config.yaml
n_layer: 11
d_model: 192
router_score: "softmax"
n_kv_head: 1
rope_base: 1000000.0
init: "uniform"
init_std_qkv: 0.0407
init_std_o: 0.0
lr: 0.00513
beta2: 0.99
lr_head: 0.00525
schedule: "wsd"
decay_shape: "linear"
Below are experts of layer 7 (counted from 0) of a mixture-of-experts language model. Rows are named router (the router's row for the expert), gate (a neuron's input weights, with its number), up (a neuron's input weights, with its number) and show model dimensions 0-191. Each number is 128 + 32 x the weight over its row's rms, rounded and kept within 0 to 255. Numbers have three digits each.
After each expert's rows: a language model's description of what the expert responds to. This comes from a sample of Wikipedia text that the model never trained on.

# expert 19
router:106143114076154142165149095134167085085117096111103124074131182189175177119158156090056147100123131109152182102126113079107122180135111116171136138164155192098138137144180135104105111128129050121184083130118156157110117092126129111098086128090144080149111170068067100073111156098071198139122159148119125129128178127154152159122106151093153129149104134168133157085170062146216163094157075161143126145126097095131139139133162165096089116137139144160109172145130125194112103098124123142120113174145065130123148169047117091160122108113132161145109157169147169132153143172071089085
gate0:108129170128150132165148141104126134129148085146111129074094176174075121162020098114150167165128160093190119073137101111130131112121082111131204117125146074141135129153150162065101097176126118145135095090170108132114175115132090144096119149102154081087117157088080122139142161165091126125096153120159173158084190156137135167083133155110158141164167097128148154080169088094193080148184111189105146142128187109175151108118079150112061155156153175163110108125127053072113110134171148147135157098090161124090156142078166133196145113122135129103114158141157133128103176146107081137
up0:158127142122213130145137115138154195116158184156189167116087114104117182139132107150101103130114122102092114111083104161178132112100124143143134170169116096155152151136131128170184128101099136098091106039150145137161145177060137164100154119149148106110156158106084158123077123143223146112103104160135068166125173122134140186143115157112183117094125114186100130118151142167127118186144116141060087131139161126170111161109064177113154086124094146153120125082120112124093161125096155083192057130124136109085174085097120095177119182111078086112109143098192138094116135119182105121
What it handles: Physical description adjectives. Colour, size and level adjectives in physical descriptions of species, buildings and weather, often after a or with: black, grey, red, small, low.

# expert 61
router:160139152190075117140150097170130079088130167116155158103087138095130160147137115196120135111158181203085074168083087158149162162106122140167110143088113098091133133126183135098182148129145181143137166166169108102126122166135080130103139134116113077132167186122176137112084109118105116161082078197105125064168118194070139123182110135112085098109106104149102089086203099085097111103151110098133076112111115103176128141075166127159170105113125161152126159088163096140098178183088138123149110124102109166149075122134126115094101072172085103142106106126142112131118090148098189107
gate0:130051031132126090152202174107123143126108171112158109091110153125136084177159093111147160125114091134160081190100110140149135146121140147120107146160144123099083122118157109126156119107171189128100185126128165129137160111149120137079162166101168107117160153070129114119118138131147130088105062107121143086104122153177190150144147108158110141091115094175073094061174204168124138132149098138115130119116222117179192146125180111121189125096128085143150126180082097126135142179146096160176162075118140149118145143136109100150102081164143159123151158071139142159179103097083157086
up0:084082094130141132103106138097095093095123161118112225135116126123115142115109112106082170122101055116111156113104123116085105121192163115083087167121143125163138177160115099088129131102129055099206108156166164094128094130139119076115061127190127114118104107100121085107104224133109114101110147068125115139078135101171167110171137162043172125128147146096168124127104128124093148174106146154187155110110157099099139127093067066097086113120116150131073093119168154106133105080094169161112147115184078179136153115097191115108068125085117152174158131118143136117128131161147150133
What it handles: Mid-word vowel-consonant pieces. Mid-word pieces like ok, oss, iss, em, ix inside words and names (m-ock-ed, P-ok-émon, g-oss-ip), plus closing == on headings.

# expert 2
router:101147136076130151187095125124128126103123077099112124143123110084101119098176104083116124137137164222122152122154081106146129118122134172101138111124088098106127209171180136158145073112131119032090090098139164130161107180112084164120089139105113134116152103141093145090183146169082156112167136096166145079076152170154149107127093134093160099136097038054139146118133154125179178078141107075129136132090150096142150109193179092124175147133065059163135100155138141126127127099138136090176131128099192145113086147141156101170108077127098100150123136165121091148165153102122172114
gate0:119106099118128084115143168089160092112155096132099151157150110165107087159125165078111075136134146135123114121156153142081175122131120075108109187130157097160136153094153107140130107172135126177124072117157182115164114123154092196161125123099115104103158080135147141126202056151177112179193111137102101137120141159113154152083091165070164105105153044112145130126083127103072116075156155102190128183124165124165151124158106084123128150134115076175156165172105139127138186114169168140181155133109205138142142217075148096142102110135107159116084109132202134104104102092127090109
up0:189008166172128142143137133140133139136111163113109139091107106158171139129093125162130146119066119100130141162110143114139101120082133133090095118150159099146104145099111054173140142108099152099152120121079133164138120133120129093170121150163140153131122139118162136115048140164135098118137115101170125136150135065155114120175118150155142119114186188164123120137116148029138168106126100106127083082115071099088138118162148171129145091212106176102090139147089135117112111169156182147187040202125063123129153102150167147170143122122175108109137141174070153098077136142177073146
What it handles: Action verbs after subjects. Main verbs and their endings right after a subject or "to", in plots and news, such as took, make, finds.

# expert 63
router:093143108102098092078073133171134123097119157211141167119164075134102092149119097153160138123099140097128096159107061175095109065133102134137108177079158124171127121105139177109097142173096117170183144124152195056130104150064179124115096090118113185165107123109172090137097102127106130133141146153133078171091108134103133161135123181135135183115151165092059070147115175132143102103142164166105100143100186054092123162120133125151107150142129063164178171196125137100114106097109171096118127100125093156154091090136130127123114070115175077101067132119118111144106088121107083105
gate14:099181181123132141155103112128118086142151164120137129137191117132101136098095131139139094202097165091131120108136165144156103076128179120073118145145099092134129153132168117146137183126132153170115098131142182053109112143074197123121115087152122147182129102140158112123140053124112099113163087149115182170109113093134156102120119160138119154124152140127123104117187119175090160099152090156095131181172129064144151156115182135181136099195080096156193130155136108133193167080130123107069217154116085149154111088188106094165119121106112121119116179173188115180102079111097153175
up14:128004138117130138133144182109121091169133148105101104132144136162089133095162077114170139096121150153123116133118151149079162144163104141159136139109110123139141117127148110158090082093105140160144157114122195164153096112109145106137159104116095129133135093107080157175110157163157145146105125150134114121106116159181162124123127123158079102119173104052135146117089137153165048072212084076253172160090155146166136132077118041150106157138136108132119075124129146174149110188129139149125158123165139126165152174138106102091073156159166160135111149161101143090121188152085152159
What it handles: Dashes and digits in scores. En dashes, minus signs and digits inside sports records and numeric tables, such as 24–7, 13–12, and year prefixes 197.

# expert 1
router:127110096166105113148142149158073144108148191150109164119092079095133149097140175180086085110127172129138126118041109170112180146127159141175139075072179133104150071090141123183130154086121141099093114155181078127149132159196107153131100161142131096134151175088136144139164110125133101078150146173095115120099122143087141144072096137149144181135109134090167156128127174109108083111181162082151090137093112082144100096085147132116107159120105127164079149131114063110160192065083122169112131162093100147115161094147144163136134115133125111087164102118150153111097036156072188070
gate0:155127163106110054123181127099135120110192120085118140118110142116122113105172155155102094098081163108079101147118162154077122121068141084200185170072066146104129108051141103140078126119120111150120092088180077143084158145152115156074100124157132106156102190131083115098183121131091100127142090116172163139154172135115093127168093141077107099119125194128198094114155142062108088106158106104161153147200101127154127169112116138094115118102184155152165124112175120140132201080099155113137174137129085093073135143146111132112152103138118136138181138131120198182133128088129105154
up0:093165158141126151129113094144134177185180091202184108148128115120117159150139118102118143110184186120154126136151086073123125109100103152102147211138132104096093074114086122193096140132111108102127115136104180141142130135165107089140120061109126076154172103169140141144154107069137119177156170236124165158085128088108127132142107119076126085103148133136124146138158120129172176197110147143146164099182132145048136122129153103159172145090123161109116146189150125142118096095184080113203154084099094134146087142105115152138149135166158136123144163143114180074093164165183161116
What it handles: Foreign-name k/h fragments. Mid-word pieces with k, h, ik, ov in non-English place and personal names, such as Tash-k-ent, Bian-k-ouma, Ivan-ov.

# expert 11
router:140120131192122171182155079148135144148112108184176104159104138132136151180126158110171165166130075121132135127169168092117110093097194177071108121115175124122106091113121113127106158125148095152081112081168178140125093057120104112092148146111100100115098126092119159150121170158118070104127133161127138153147115112163147087141122156155133191170142117168091135156076132136070135081138169187128163107177151094092112146136099132067108145061146170182091141127132169054110169126132116170090120134081152200099125137110197130115179206108138184128120149179157073169118138086106103135
gate0:106096101104200134141125157192175120125079122100117126107078129167120126150137127138075139220066143099079129174069116140130103117121042135137121191117141143112123124091108086131105135154145158141099146116123192092137137127146077144157163161125081169132104122183121062138099136086129126123111132122120081150160189115123129139119082124165125133181128158113128119133116169157193161120129156186085174096136155081116141072132159119093080170084133049155078116129108108182095143125108125066095171166142093178148132121205067114099168176159134125146153162117051132123150157135123139117
up0:097120129137137117143086121157106113149117104093154148178150137168145165131136090092089168090115171108223127237076160139152107185125122145091137138173081099060134129067087107168192083173103147128113117179132106135140113105123077128162144121130122168117073117117182108108097099133081160129151159117153095121168147074142092151082086097100120125145138143158085103162143152135133134140066145105071137166121164151122121120123173159078147091111168079167160109102032109143119099131159135097118166097137180180071121102099132133069122064121149093117143116115130112129076075090145109110
What it handles: Countries and places. Country, state and region names and abbreviations after in, the, United or New, such as US, UK, States, California, China.

# expert 30
router:125123119144149120126101158081162131095067122164094131162093036115155155073169122122112132157146158160151161123161161137128105129119148135113103146095103126203156146164105134151136174062149123127143080139118103152156132144117150104087050161103165121124087131145094106102118153132143168123116110159120097061120144083072169136079163147157162150113117170171119151134142084072111122101166131095189139128074168060166150145113157181090139195116122128178103146122097124192210084128147088135158097165111115133153095141086076170119115175081161128104105109152161111043086188118168114106
gate1:175097098102101125091122160121104173148101098177176118219106123115102170177073143139150071109103082059146103097123124107077117143144140130199079116123156140152100073142169079154073113149119121070083128118146100163164132201152134130114105140085109132126098082166124155084211144164143124107103103132099127124082108127113084114173138137099190171163134145120095133139108114093135180129070115045139057144081118148071109160118136126160109153093152124098118185131136105155149121078109124173136158151137141113081065083142175131152093135141145180139093140122090172119132097151165148086
up1:111133157136128176058129127145091185178089096149194082120177109124109156161103145165190122059090135114165159151129089087093193162152138138094110043093138123151213144161124137143104079188158087172109142119140125119110133127197144144095081160141128158120167122093120180122144164129088112123159111117098098169150103134144096120119113101124116150092144183119116099128181141094091125154086153140081132153174116087117068105119085157076116111156083122115156172131053193172148111113131093084160163156103124147136104148109098084106143118060130151110140096112211095117153149107140125162
What it handles: Military, ships, exchanges. Nouns on warfare, ships, aviation and infrastructure, such as ship, crew, squadron, tank, Division, War, and Stock in Stock Exchange.

# expert 24
router:162094138095133050133156123150173142140111056183167137102132103114074115121105104158145156088093139119090139184161154140121104096111128135155110126149165117115113109161112117115102138081141116149162091144148157094062094142071179094099115099098189179141104137167073105152172105089101118151166114126155150099131129150178161108160157081073130178135141170123083100169087164077110157087114122133140168065153189124133106108133167123126082103171157055155127137146159186097165083098119165171095081077124113118165151127160142150075169148078195204117194103106101130152102128125115115145
gate0:116165058058106078131094174134167172147138099124131174117143145172143121195151099162084139161070115132096081152141164098122103156073154162135123108047090077117114165069115105091143147124121138070182093086060164109093094116137188145109117119143089147113122111094099139072100108096114159178100147141169142116156143178111171158109137155067106111081179113109193167165164148115128133080137156127122140105137134152103155124143065104118175136143141167128101113208055096150152130110106094146147116173113179140157160120079127125146164131091148133132152075138188151138143136093155159096
up0:119182088119156114114110153155085110043127139161159145091138086154125143130130103089095099117143154104188123097154111105075087162200069144108067150094183174122132161102195122158167109167103109121093164133097120160148116088130132199118116110113159146142117122161138090130142105120123098105058162137145162168150069155162112138083101133204113085147130145219080160139133150180140158105132097152102121118111131079095133168147131178169122148174105154150087111132100176130101133106115105084116149150096073121128164156123185169114120136114167133149112096070209132153136193094093079153
What it handles: Numbers, years, coordinates. Numeric tokens such as year prefixes (197-, 18-), dates, addresses, coordinates and measurements, e.g. 1976, 53°, 29 June.

# expert 4
router:109128088141108093158139128182106120118112134173100130120163188075142133139174106135115094168116171160167117160124162140121135142135152110172059092134176105084102146164128144143140131174079139113142075136108214163154128124112113147168036084095121108088141163160114167108110094063157101154163144137101073130106184141115086147130140144165086131125120148112225109209169138068113087103190141124138115143165059101097109087164121136135108100170072095103161136106154142127087085152134129112110102082120074153138133107153137081150109151159157072154064103179109113110136104119135061119
gate1:109098093124125118152145147147167141170191119150106178133175171102082106187137105080151155117107100138122154142118140153137058080151103089118119131154127113151214117110122087094133136140124128039128137132137096155152137153154124123121075155117152070164122099138096114157133171107169145137161117112106090123126134145170104114094081097132102092190133138093132107112133111124137142039140145072141186093085129107136061151124109209176119113094084160133150088156082048135131092158098117062164165079067111204136127147153110081138173140069130072120098116181150087135125073130130127102
up1:092121187119148121120088139088092131075126113073151082150124045185129139134065154081139098125134120112148121157137115105049105131117102129141151167106145130126103140070149133118202049137171082127129161138151123136124100178098110124142093189171182086138132135171116136138130173143150133153096155058134163148086118128160117161171116166148152188087161092088068143160129156163061124153201124095171147105133139082166142141102074130116106113106091139089091127079205065126103162098167124089106158118117116135139167138151083114128082175105166127149120135177159152115125077109137175099
What it handles: Mid-word name fragments. Middle pieces of proper names and words, often in tables and election results, such as Tav-ist-ock, O'S-ull-ivan, Arz-ent-a.

# expert 9
router:149128108200204129137092098161137103114102173106120085149141136146102098156117116112103174096156057108115112130140117108100143129111143124130121160133116091168166163160132177112122104107077106097093123144184194142075145075125063157083120136126162099133101122139092151079145123148057151098175159122138138107075132131201123129108122149118134092121104062069082166087163189171128100162091097190171174149136197125184150149131186080142147093165100098107160136159163089150093112113093094121147145109103112160064084140136113139143164091117059067145134122135109128119115162181166181142
gate1:054167131129138130106130129113158148137135076103109087155168087115094137125140113165155122142068132138143125128104107141139123114101080125117100135110138132122096151200121132085158164124134127123161094136152161148130089130153164112129157098106084147116128098148120152130124142081132155148196129115146128094153147180151158100132137088211120003133098119122120162122139093106155190110160167147132142125120101175160138159133120168202158152087093088077112089169127176132194135109124079098077172136140161207060144111146157096114071074084127138128040182093095114092160176101168126070
up1:170165090158171107144109119123114127179060131174159103151132122066080109128155129155156129169118156080200108120123163109170129164131105157105100179112158120125169151170112133145133074187117093098122125153127203083132067165095109125118142125111179120140141066101181109146127142077112082185125172117089143100096120200150116108102148089154093148105171107129159115157179117076183125053160145113161121127160162143137167129125104094115065118147175114121109106098106130124131097231135112071146087144098142173132108099174142089153141087178158149153123162130112119150114183088127198112
What it handles: Auxiliaries and modals. Auxiliary and modal verbs, negation and hedging adverbs after a subject, such as would, has been, not, likely, may.

# expert 0
router:213132105133075140099171124132151140161154087155092121095115173166156069132137146134117151113148142155165134105159133158146106109149136134114130145162114136081130106134130145138145134102153135181190184167145107167021129178119106137135138134126153103076126131074138111110148157093206113162109115126107100115081099126107115095099105178091032115138090138170079106168097097139138168131087154184184085173090130155123120165139170137136124116084045103148160142115135141193155188143165159101122091131181107122147128118122142091109082131149175138116151171103114181180066109134209128163
gate0:151100151088147071113140156099120145087214159134021053117133205086122139089152108204136109059134144088112170067144121123125130130095113128145162078163085066143115097140057119162095093158162097082118151169125112090125143095146109146134151178114128145120089153105150126136178156126107090112160135146118156134101096136126066102095163176096104143150126120197069167131126142151082139154141145157105106090131087138126137153153177124151130151083174135143125163121112145167188117115169090152109128108109100131074164099085088175117118105101142096049161111115145139134079136112168166102
up0:177107182118146123170149137073169159142092107061098059106054111109130149136154135126177120132180146151155113128102216138116133117127115099116166180137140126101129156166201102137162119107098135086062073105158157106167138157102100079069109152119135115108102109138175093150070143090153130166175084100139111118182195118148104125144121118158121130095154165131183132079091205074149147126128091121117069123149112096096105148148084116208193142150106160153149121128130177094138111122154186116164115167132101136105072133112147074122170127113117090144133128123155115096143152106057095161
What it handles: Mid-word syllable fragments. Short syllable pieces at the start or middle of words, such as or-che-stra, J-un-ior, def-un-ct, un-fit, T-echn-ique.

# expert 6
router:117114176113110124153179149164130105156116145147141183153140099128095075129150072140114163096098076184153190109145085137146118166103123118168173137132072124135082183199149109125129116126108086052171158103124184112078120140162097198099103157131079132086100102136144116081095176097032131071129113161113123091148183149159170151087110150117159115114092127180088160084125127115135144077163132141146116088105090100150137130185175113113168139081097114105106098123139137167158130176131089126107115119163131128040108102079140139155108174132109085106078110203083123146123144135128134179
gate0:154150082141138140111146086115154122163194164106097134115135152113113112101199072177120078129106166056182093084127059108138164127182101113117126127117073083187129163111131129187113099182156152124138146148125116134122096181162125128150157126090131120156117103116183104148133091141151131130114116163105115087143089130141151110186182020060134167098114141081079140121136118174141183075112112079126138139205114197159102146092106088167092130115126129108098117152157151113180139120141139075145139122150071175091094077146149146127115169081095155120101147091145170124117155129087079167
up0:101204152133131109111167141093085141065062095121063132086087104195120151128096127134092073080085131086129164140158112128107157111128163168160075126165124130151219153140111142108074166154074166100156095159121093082146154115172116105126212110112145142124149098148119136163100173108116162169139171127160119120126128104114142156072193195132109148115171105131142074121125218168135075112131170105143158116097102158082112115148108109152108115154102151080152174136109181150152156142132091164116130092104095146150093145153148081199120129100123126132091118106183197102173123136115119142
What it handles: Abstract noun endings. Abstract nouns and their suffixes in policy or technical prose, such as -ation, -ibility, -ness, security, treatment, care.

# expert 35
router:101152147125097094075131107140142136100097164174103108108078115080073144108134141140100155082137076134132117071066056119104170116158105126108138123097151114219131114124057188120056098113138136174124123160174119102158143151171101140125131109089112141132083100156171154097141158099119125113147127162112112123127107085166151104115169156061156140175098141127131146110089150142151086165143123175089098135164108113207119161148104133080097089179102158115159151071100130143081138140094108113117107115112139063129087094206122173093150144107153110154098111142160155124063101144185237142
gate0:088160178168164066116133133076170173137098106143087150157150142128145081120106155113175158178117132140131163145125078153082170171128103210119140102144082169108134150125167108103140077128138138149141107125131102092152147119139210086067135089127104146110073058074177094112125112057113081169119132096092132116110154139140130145138154148063110122138136127208126106169086149140101166110099116048144121159149163097154137113120157156098120187184125112107103139132163107102185188154178100097109113092105137156111118157139158073039105114139138159159111122152156100172095106097164172106
up0:169177156096135121100132111129136088141128117138138082112104156124092164122182159151132113067127162120072118153062108064146150186152140144179061135116118151091139142129092136194076156043111070160080140107149159115112186089070140099079094079133097126165123114119199145106129126163077092142042117128109100132178081107126172110153096159140079148109176123156124117115116118202120134118082175115123105112138141138147095106150144157105128134128171132131152092116191100146041165156114097157135101111157110136102126138122096100136095148150147113117153051112103114184173148112202144148
What it handles: Pronouns and adverbs. Object pronouns and clause-ending adverbs after verbs, such as him, them, it, instead, again, well, plus word-final pieces like n, ly.

# expert 32
router:158122081094151133052153147177162151172128141148153103102070097144114141171137084161125131099064168142111127160183138147138066153111157070160082148101157087133116105156144119110142145167121180159148123145136184129140118138077167117100159128110154131161131161123081134130099139112090102137176127086114109151105122125178083171141136076075106182156117141066094132068100155095150186146113148176110121112100157110109069160070168177109084145184179150120128125170187169144106079122081141108132162130160148088131189104158076115094195160145109158139157101118194155155081149074110101118
gate0:170102171119120033193156174127131086150098144155182116114129143155129082140215137111135098134098147133126090115102121112163171119145135127129098132209092169133117140135135100144142086127195080126128137117132183083152089077141167125114092136145107163122082130103083158142115096112139132125097093132077109117093146127175125172140072125131114120101132156158159078133059140111162121119141114107096058119145190116111091076148105133112164127150185215145100105122157106100052136198151150129080117177129120142098160118118121159147117132120160182128083136079155150161130163109161070218
up0:146123089122114072152119140111138112115129113108150120096136107129115127129171117138114124075137185113128105124137122137148109176109100125156110124122155094135160131167127091183160083127146061162154163124199157075042079190096157127110130108132089078173094145124131120155109127093174050122160151136069199110163139132198105111178120119116163085026127172149073082108162123181133104093114173098206165125133078102155113103178126162145121171153107131146145112164141104081107140161183114144094131096095102166078115122116164163134122112099176135152139147172067110126097122078129125193
What it handles: Coordinate digit pieces. Digit fragments and degree, minute and second marks inside geographic coordinates and some financial figures, such as 16, 36, ″.

# expert 47
router:150091145100144157108145133138159133181100133053171150129106195138102099115161154133111071159142106103103131171128062058122130111146164127158162140143107190140119116102109078213093149124158178065071098094165059073104135149049163109121082118094143133117148097133118139092181158156116130107157083121181112109170129185170153101184111197106155152130135095125110170121104105171112101112140167071120104145107109171135098100202096126112177151155117131136115107120129114073168173080119161171102115130085158110105130129138203148143128150121128158140091133123093118190133119123182150099
gate0:055123130152121124073117078087118101133087130078133079119132120072060089131153099058086143113133162115119137166100170146154111124157091098142148157127145154142118146139126152103126129150115090168128108119177146138192131107106135108169134151107174178132043134136103123105161104129124152148086125140120204081123112150133109084078103113124119133105095096107123136138148130202140125124094050173182141069144159108109140131182125128125221067082121162171099117114105136149141091091164144132159115147133148163119193168142143106104067176105154075156100124087106069084096183182076171099
up0:120172126130191196146150129069109120157162169138083134127125132111095157134104121113164127186181121087184125114150163184143076140128104169126114172162164130091134130069094196106091112146137153128134124145193104104085104115127079131116113145166109092205152077118184146174110053131113127117158065080118057077139114141143125131099115140114134177119145114089118168149103171143145095148133128205155141117181118148107147073119159144125153144137138119135055077153095131133113158211081154112098149127131164104099148130126125111155159141199133157095064096162151156142130077142162067152
What it handles: Biography prose function words. Words in biographical and historical prose: of, 's, his, in, wrote, titled, published, plus H and De starting headings like Historic, Death.

# expert 29
router:091122127103127130113191165098148123166154107098113072166082102148146118122129114116125180184145086127137168072153133178182089118162121075171139101195149105126149170153137201100137149115094169137162154106173166116099115189114089143127111082158171125116109097110112093139091115075136131129146201124087117102111169145151098161141097181116090179086137149170040150133170152122102114055119114125161092139117059101104134161147144137111116099148114116073161127129059079140139122159168089092137103099154086057079081114105118119100127156135102155134123086111118129198093106082182100093
gate0:136116131087107133151111215041136165145158115085143108162134121183118123126124058129141142126107087135139118192053092134105066138146116104135142129188182086135152137095120115127140100117119109138163123121171093102142159168126067162102152169156101125144161203181138083102157162047108072147154109097134086133162174139156088139200152102109121127140160137140111166125131173079125081104106121149106126146140097162109187212111135143117126146075094107113144114155113094094132154099162098128198193144167105122106084136109140145158124135061129103168095158110159130146149136079202125149
up0:162095117201120100162124155105096113160078178144142164179150128107160174148148132091165178139057135148112162149146146123063178173083115094125138136058191061178113132140097109145119081094220105128142075123098175127143156131120093102100140140175094171094121193072130175154102155128158093164137107133093128109157104148113079163145100155160125132117133173116102038158125130132168130154076138142105121125116155071148067102097139105110104137159152105128175116137179082165172119166135085126166102066135140182128127124133126151144166167173144180141145132139137122142065145123085145150
What it handles: Technical word stems. Word-initial or middle pieces of scientific and technical words, mostly chemistry and biology, such as prote, chem, organ, enzy, homog-ene-ous.

# expert 39
router:075129122108118119151100073144168112104143141118141131226117072151166112165163127092121208144173143187134106158109093169113118071179132129122120144123134105140186195170101136169145088085159163089099182127143151126157071109135113108129155199127157140190112169145162126162104149108103215076109137190122164111106167169132139133086081097121113141070112097138114102139142113145095070114104079157118090071079174095140115171109140128120124091146090150101140089088154150105096118144158115164151083088112096119113102049153135141111151147153169106178112086092141135120146157068123147155
gate1:120104129106116136108131122103106153181121059076130087154125122141160144115080072131155153164158112096172134141159139096167136148160175191105107117196125090106123087160184097173120148120161111130079115207114174107089147155092130129185159106145134124106110126131165081086099154116193148131144133122114136112195151098124123107080137161135180092120146077166128162170113104092140141168166143069100114143146129155162135139092126166135098109104159143093123184211103125107099140079182112192167050119111142100064133167070095136098211148117091153086153115179149106126131090168154137155
up1:223174140092172190122143126113135145089062088089217095129140098106115100125148141078142166139114132149120146083135046168119139184128117122188173152156116082108101077100114074123183094219153123177120117113159146149153148135121128110135137120187107094113080151149166174157107136159152145143119126122125071162184095122157150092134090116154128106188149131078145108174092096150153161166147130121118123163171142115168050126044118150143093147091123142145170049130122107123131136075120158141084107098138140183129133113180134132146151107105115132134103079175136144133142114127173130156
What it handles: Plural noun endings. Plural suffixes on nouns and demonyms, such as -s, -es, -ians, -ers, and whole plurals like students, groups.

# expert 10
router:168125152122080151113184169132130102177098077155136164063144133145148118178159099112098158180060100120083137095173095123147097126100094142130123106117092147158102066117137083150147157137144094093107103129125137163119149135141112088115047141099144110094161160146154148107105159115110121139058079096123149115186092121140143169180073127167120067168152165173068162151114103164067165085088137157123105094154116161107133082188107105104155165126175156098109137144164138070135142176134160114143114114104118153089110090103180131108088118077159147116076201223159128116101180125107127151
gate1:167113088166045100081119163185107093126114155118139099138128179136156163133085148146125108143107098119127138112144091119092188121126099051184127169169114103192138053116121099159117137071104191210132124143126122103053122125132116124131093085107109135116177196087156169189140088195100117154100038116194159136127145138115116131092082149147159097174145077133149160119121133204108140097094114122155170128084157103155121160128118154094181084114115097112149131124194124110104112128176115155136176099148140151108129142100082121110126116145169132130102160169131153078140132182091128115
up1:056159120068130132169140191142114098126127140139109100123188149100182140127129133140185124065126169160105092156139223147175137079105142112148161169159157140145218127155134176149131147153116112106147095136098142134144135106151093117167221050155147114129170181154133140145126087161141137113177162206102124160096116166122157177077137140155100112111114108075135162062104157151092122181090082125133099098120195103113141163186120102140155136162131081145141187106130157150123119125061127140087158166149126129111122103167083081099089131198099130115104157127116140141116110137093144118
What it handles: Media and film words. Words for media and art forms before a noun in biographies and reviews, such as short film, television series, music video.

# expert 58
router:113064158102164154099117100093130097142108154111194136152118168109113192131108147135121141084139128139134178206185054049134092113080128109146132143128142184142120113131142086109116116180147143111167126055115125145154123096112102142108100064161160154138147092126139116126165107095157100128119166194181199134093154202141146116135124141100118136081136151059146157115171154111118134193126124127190172143148077148120121141119100057150130125067148083175129105143095125094132171111094116148104144198144115067124085121131151174085158166105116180194097139128109115132150064132106150165
gate0:109066096094096107153143164154167106172124125099122106142152146114176138121194099124165104095151115165143111108095204142124162132137093149066115092175144146140123166159140079136081181105085139178083164114150102113157144126102193118102166153051093065139073163125132145108134112048180124111148154119178160111076109138137124169125117175122096170151171186168144129139157153097081160135067116103176119137164118084145191064146158061152160096121136148114107127113170101190103164112084128122111108098115102156171088106146092137118130163160130100165158070113173134118184136134126088145
up0:133169070126108111045139118101106114204130107143154136091133100144212167091069124117186108144134069153097171104183148120134174129227115113143183146144136128060136150130086102133139097174132083097170099165116161171113146103099152108133129073063116130131108140163147089149131086133144100144151097180078099108096115139116108153107151124093142125194100091164171152125154100114129127091100100083121138132108164091106111100206130159086116148135109125152134115144091119170139114108132135139050125121213144136100113170112159208137109139148121089173111128108101128144139135183049116129
What it handles: Word-initial single letters. Single capital or lowercase letters starting a word, after headings, line breaks, quotes or parentheses, such as P-asch, P-erhaps, f-ashion.

# expert 42
router:122147129129122162093132130173159135157147186135128134162145095141076165130167149053119140095145160145122163154137070126099111070144112164121088176086108133083181173107070153160130140100158150193102188136111096093143100070136147089119127080113179110167166108137154057142126148085175210167064173140132093150125184160108110179182166132041161131087206124080126124144146112142109132143127055150091097139111124126111079134094094122154148092099147130130180105088143082144149147123143124141126118153104094191163085125164152125096132136131074187159153158111130169135157129096123129134
gate1:071076112214161156112109153134153120177168176153098093184138226114077147071096170104113169071174137179080141102125104132119087125212120094124114132159122093102189130139132121156130068177152159080089178171156153096140143142141145107082126096096124158150090124134106136147124103117107168112119162131140173099101115186171123111120179119121110175131150140157112116142135102159127124131104133162176056146056130154115108143116124140151119129157096121136087082110085145090159158116083177110177132185096111153079103118168081129189130130123102108088100179149143095168110160154096100111
up1:088163146157126114109171171144134091063131156105121090126126185196165175107153111141104182132175113169151093111109139131115088103105120135128086154140131072108083151099122198120162082149137165096113162132145148106057092104116089140127154128063067125092054145100117132139142127118106153095181150107155184138174121053124175147134164113137141143160159174182150055117095133114054136189093092131115142088134110137159122134156119114097178198122144100165147124119058089149090122128135152112162089142143132139102132182095145156131110140079093196120135106143163223102104113119116147101
What it handles: Initial S and prefixes. Line-initial capital S in infobox or list labels (Significant, Summary, Succeeded), plus word-start prefixes such as res, ass, ins, ex, cons.

# expert 38
router:160158147129135164143155098150147172126172169166121103090103116165141101121116072127195164092076067111163115123154097151151126089091155106133162142119175079130101118062102162084120155127144149167172112067144154101093097141158100183149097087112177148089117173126132097187125096081098151058125162102128103210155092143117153148106133158070160186126158143118124090094134184116155158134195129112111085132093142166166135169133132108126130148105140123156159149125095147077133164146130056156118206144067174159144141147147179077135104166132102146092100134141157133193092076152098092151
gate0:151110127089155152168099125119115133102130184127142085146164139143140125155175079130193156120143116156126148117112140115201197075126173157120134105146098157113095186110149164163120145076153144116153146088164122092097101120118122152047170080080136134127155104137116139092122119095111086080130144098135120107121167107060145108164129104068160106069172195167081095177191146097183084139151115124129106137078105118119130105160099090164089087170121088113101144144095127100132151122115094159119153135085209111098120149156161082219124156141103126102180193177110145089070136155161153096
up0:163157078134080130081151107130130171165190122133141096155144072127113140161140132124132190110062108188143140177076147113146108134101162133142083147110076068151115131130208148062172137074141116134090211136100134164106120141157099122117133136155176128156077139127225097093076131125128163111142115163117123177194102069132111143131151131172127142138063145104095169186092046136135102140077098145181132195161124156144152083150069108148072113150092168158150149109141128085129117128164161129091159122107109131109167158180148103128136139165160122115102155137157154128104174147144128139
What it handles: Stats table entries. Small numbers and short codes in sports statistics tables and semicolon-separated race results, such as 0, 1, and track codes like KAN.

# expert 25
router:169126191106177152152116148152088160211112132200190129118154102149118133114111102182132138095150073160097128079106109144156093140120193165091124120080125101104135141176072170113129165139133095088086106119149191152117082103142114123123173172154128138139150133134081134086142104136114101083164069097111093106091197092149160126104143135131174131172116137102157132150098176178102130112181096131120145135144103118142071133090146101116126134103172133096114152159134175123175105192119113102085142132176199116120084076129145131160117135106183137166053163146056113139086068115085069145
gate0:098133147111164107123110162089107098108080101222137129130157160160116160130163076131103130130180180126153118125089134171116079078133150138123162121156098134170104071132163075148128204126083153105136098180174131115126133090168161153100111120119128096099078131168089137130162109091083133101197109101130120114163133097112155134087087120136106078136165085148114091084117173139115099156145104140152092153149120205170091106230077185097091132192122116120123110120135143106095122116153138166111165140202183113119077083132190143104109130088103138091117153171073151145114181095136174097
up0:069111108138150179128141098119148112137167162114121107089160139088064097110115177127122125188161113141102139129130156085133072080108126123143145066153108140107141047141164102103071195081140149131136113080159088148110163184144051147121154182139119126099162115083066103053105111101186124109146073113116092209112103123109135136175199083136166114100044156131158119097191136121142122141144131153148157157128066118167177132146165113202127121114107156106132099145101087123125134129110163100121157124099111101176106062153142114140165178163138151104164142155097137157147135153101144181
What it handles: Years and time nouns. Years and time words after in or after, such as in 2016, after 1949, every summer, plus fixed phrases in addition, in exchange.